From a checkpoint of a small mixture-of-experts model trained on Wikipedia: 32 SwiGLU neurons an expert, a shared expert of 192 neurons.
Below are experts of layer 7 (counted from 0) of a mixture-of-experts language model. Rows are named router (the router's row for the expert) and show model dimensions 0-255. Each number is 128 + 32 x the weight over its row's rms, rounded and kept within 0 to 255. Numbers have three digits each.
Before each expert's rows: a language model's description of what the expert responds to; "gets" lists some tokens that make up at least twice as much of what it gets as of all text. This comes from a sample of Wikipedia text that the model never trained on. Tokens count by the router's weight.

# expert 34
What it handles: Year and coordinate digits. Single digits inside numbers, mainly year digits after "1" like 1927 or 1999, and decimal digits in map coordinates.
gets: "9", "1", "8", "0", "7", "6"
router:086156161090126120116111066174099129134159143126106233120077158134158156149155156137109155109115138106114140131086076136119141169128169141071108079105128146123148181131110086199100158166135076180198136155159184154097141146130191173162129130131137142136153118145116083180100139195151144102099166128146066142135096124154132153096131153113172091106131168205142159139133184154163089123135109127116144162116151093151135086089109099123119115101119199154153116122121100170154076139110142086102145147066096070189164155074171173158101161122094103176138164099150121126072140092106111127093155148132181165080140104135099098095211169088061139095140143096152142131096156106122135117186063165115125163121136158130172111115081158109163112100064161120185088117123147109148159095179121

# expert 31
What it handles: Name-initial capitals. Single capital letters or short capitalized pieces starting foreign personal names and terms, e.g. Erdoğan, Searle, Sven, Berber.
gets: " S", " U", " E", " K", " O", " I"
router:098126196044173113119108159160133147129088154070118143140174159109131127145150119142137119129124098141114109159122106100103111124176194119128131113168149177096122191144109116125178183143104116181135155121135191173083120167056068092130185126123127101151152121184085158116149070062140120110095142071108156187133078157169114159114098139132082112092129090089100150103138110181109093086133121146120118153123116131100135136091206140140126141129124144090148155111146171102160161160134126116146173192127102158069183143080079076164121096092100078117127157140116128121126097112101082055161079111104072117192081117106117164103107069147131124120133137171121108087128108092102143091124182133130120091133083191101180124159133081125125227145119148164215139174123123153106145115095124

# expert 16
What it handles: Clause connectives. Commas, conjunctions and relative or subordinating words joining clauses in narrative prose, such as which, when, that, However, because.
gets: ",", " that", " which", " as", " when", " where"
router:093105128124063106077149153141159125122125178129162115157107142121147148082099089189115148115147134131059115079083075136117129053087087135094123143101174171082161099103150136152110156142094141128103155173165091108130180169197137119126154118117138164110109135141073089180082111125062126178153170184116108101129152119170140095131168072163089142068181111136123140161104086145132117156096152145113207113157114115150122173092146104169119060140125091109108173102136072111151085164140117111087139139172139132176175141146116126046112081085179150135152116107155154121095160119104139117122159145141182110136091163129152169094108102128134136160105099179114156115077133109159135048088161154165106151127141086116171145195075099144154122084036140145071094124077120139080097149080128

# expert 33
What it handles: Determiners and quantifiers. Determiners, demonstratives and number words opening a noun phrase after a preposition, such as the, a, that time, several, four.
gets: " the", " a", " first", " one", " this", " an"
router:138144128096142104118106125134143125165109113119109191093215130147082132153116128163131116148115180105125118148147077187113124110135164153137124106186138137064139131133109124150080054133091124124122129121204152093065103112162142100081128120142167127116101099092112081079137138122156164130067136127070108147151181154168135168174141131192099199098098170102149164179101149109109146162118114135102122109158066176144148143108094149134167109135190147154108065081111106175167049132113159154131110131148102128141101099143103113080134163152137154050108157187110193169117124059096187103139096062163161209085119104143154125116107100092078117144154145162117073139109180191123079158132185162125113103145128141151145146145079102088140156072108135142161191151127151134142156158102170

# expert 22
What it handles: Quote and title openers. Opening quotation marks, line breaks and first pieces of titles or names in lists and tables, like "Perfume", Sm-ash Hits, Old.
gets: " \"", "\n", "'", " '", " New", " —;"
router:159114133145150108158115118119212064121113125160132100088157135090062150163119147093126124132125105130110082089160159108127156101112156090160148155130158130125161116107132061148152080132093189114216069147092184126118191100108075132095105108146148181140106073132144163070091114110110102197096129118162146173143045149129132181076144116117052109146167133141072175174165089107159151103085122079139132135114170135098128162117151155125077095128141124106145124099130153105148163138141133123169137148106162164096114181145160169125129095103152122128145133125104161126126212139065142119050093137117227136149120125133183141178127160085140138128176112170135155077061117114111096124141120167153085138121126179127101091084139159186102092082062157123106113123168100123098170091122150

# expert 35
What it handles: Digits inside numbers. Single digits in the middle of multi-digit or decimal numbers, such as measurements, populations, percentages and coordinates, plus sq in sq km.
gets: "0", "5", "2", "3", "4", "1"
router:135159101128155124083114085133133143123135093097163154098114190169123077156183155123113133116174167089104101146149062122191138161072126121136125082126160101094158120094119212167128164103104136147230196088151132114154141163081147097118096145137140119107152073084163114136164130118151205129080157171117174224128138155160153189094194092074130139152095146165131150123104174128153083122127151096189120141127120131137174077076126107148067103142094124125144074113172085129145135179122113076143114135108148094120118137151116049143169142140104126169132072162105110185155148107153137133112104131065156144152136129157171179104136221114097144096120185118141078127094128091136165105172129138117157130117103104120124132092079151102119156165116158166115125115111096114183158074174121

# expert 15
What it handles: Single capital initials. Lone capital letters starting names, initials or word pieces, such as middle initials (Harry C.), E-flat, M in Mets.
gets: " B", " C", " L", " F", " D", " R"
router:138155185095190135133077159120102166135077157086112133157178117137126164129148142161163082134093157108117151146121150118112118150134116088121149101174129179149112136152145091080169118116097094142130133165081092109095155146052133070131122153196140139167158113151067176122185092089120067132091151127078123109120092108177094153137112111060129134144092126082148150126116112118078061131152123156128100145094155102169080141161166130131108175132140114173207164117131153185132090129109102100131125159128137158092105146165061138111120149117089060108110134056114100140069108175116071150149091100074139116152160170114136123142154095097126100110127156142140154092112121078090132071085145091133179167152109093135143113166153056122092183138163077214205142181156140134069172099151107

# expert 51
What it handles: Line breaks and markup. Line breaks, especially blank lines between paragraphs and before headings, plus heading equals signs and table separator rows.
gets: "\n", "==", " \"", " ==", "===", " ==="
router:117088092143126101081114113083128096179138154117106150170127144123127118083113155187081135204088083067112120102111159131151144159082133118102112159121054126134084156164084128145077103139072134088173085125164131168194115129079158100130087119108112144165105125155143164161047117094169062085169097116181124157107125165154168135199168098092100109174140127103099066152167133111182120131129151146161152131200106149078111163165151172133121051107125145123118104076134155094078153170144153164141105130098135125108115086184123094125166151155145111152127131055180122188145167098133174103179139165143112134137070089116143095131131112166053159140146094152119107077151148169175077116103181179144165150156078150114149127164160142167124159116121130129127087092156069129106147140133102

# expert 1
What it handles: Numbers and digits. Digits inside numbers, years, scores and rankings in sports tables, plus spelled-out numbers, e.g. 1'1'th, 2'7' August, nine months.
gets: "1", "2", "3", "4", "5", "0"
router:094157092088083181160116096176133133162123109110066105166120113195173116149180118094077124130097103088142117146155105162158157164097160067103143183127111155112100154150143110063095156108187189105168131092183087122070126111134134127138135183093132129110136156167109089114182097105188171100063104153160133162131143171208159163160149132103187130085060082102109115170106121121141124115142093159154119142117138203129135072120066181119158102127118163160099131136106159104090212126113121090083158162151139128129100104092094095191160174118113145160118105126091096124120125120072122142039077122112143158086171111153171165118130154097155168144171140083121100167133069110149148101097111113153113083068152129110147123128091160117190098137105128095171137093162144155105109117130130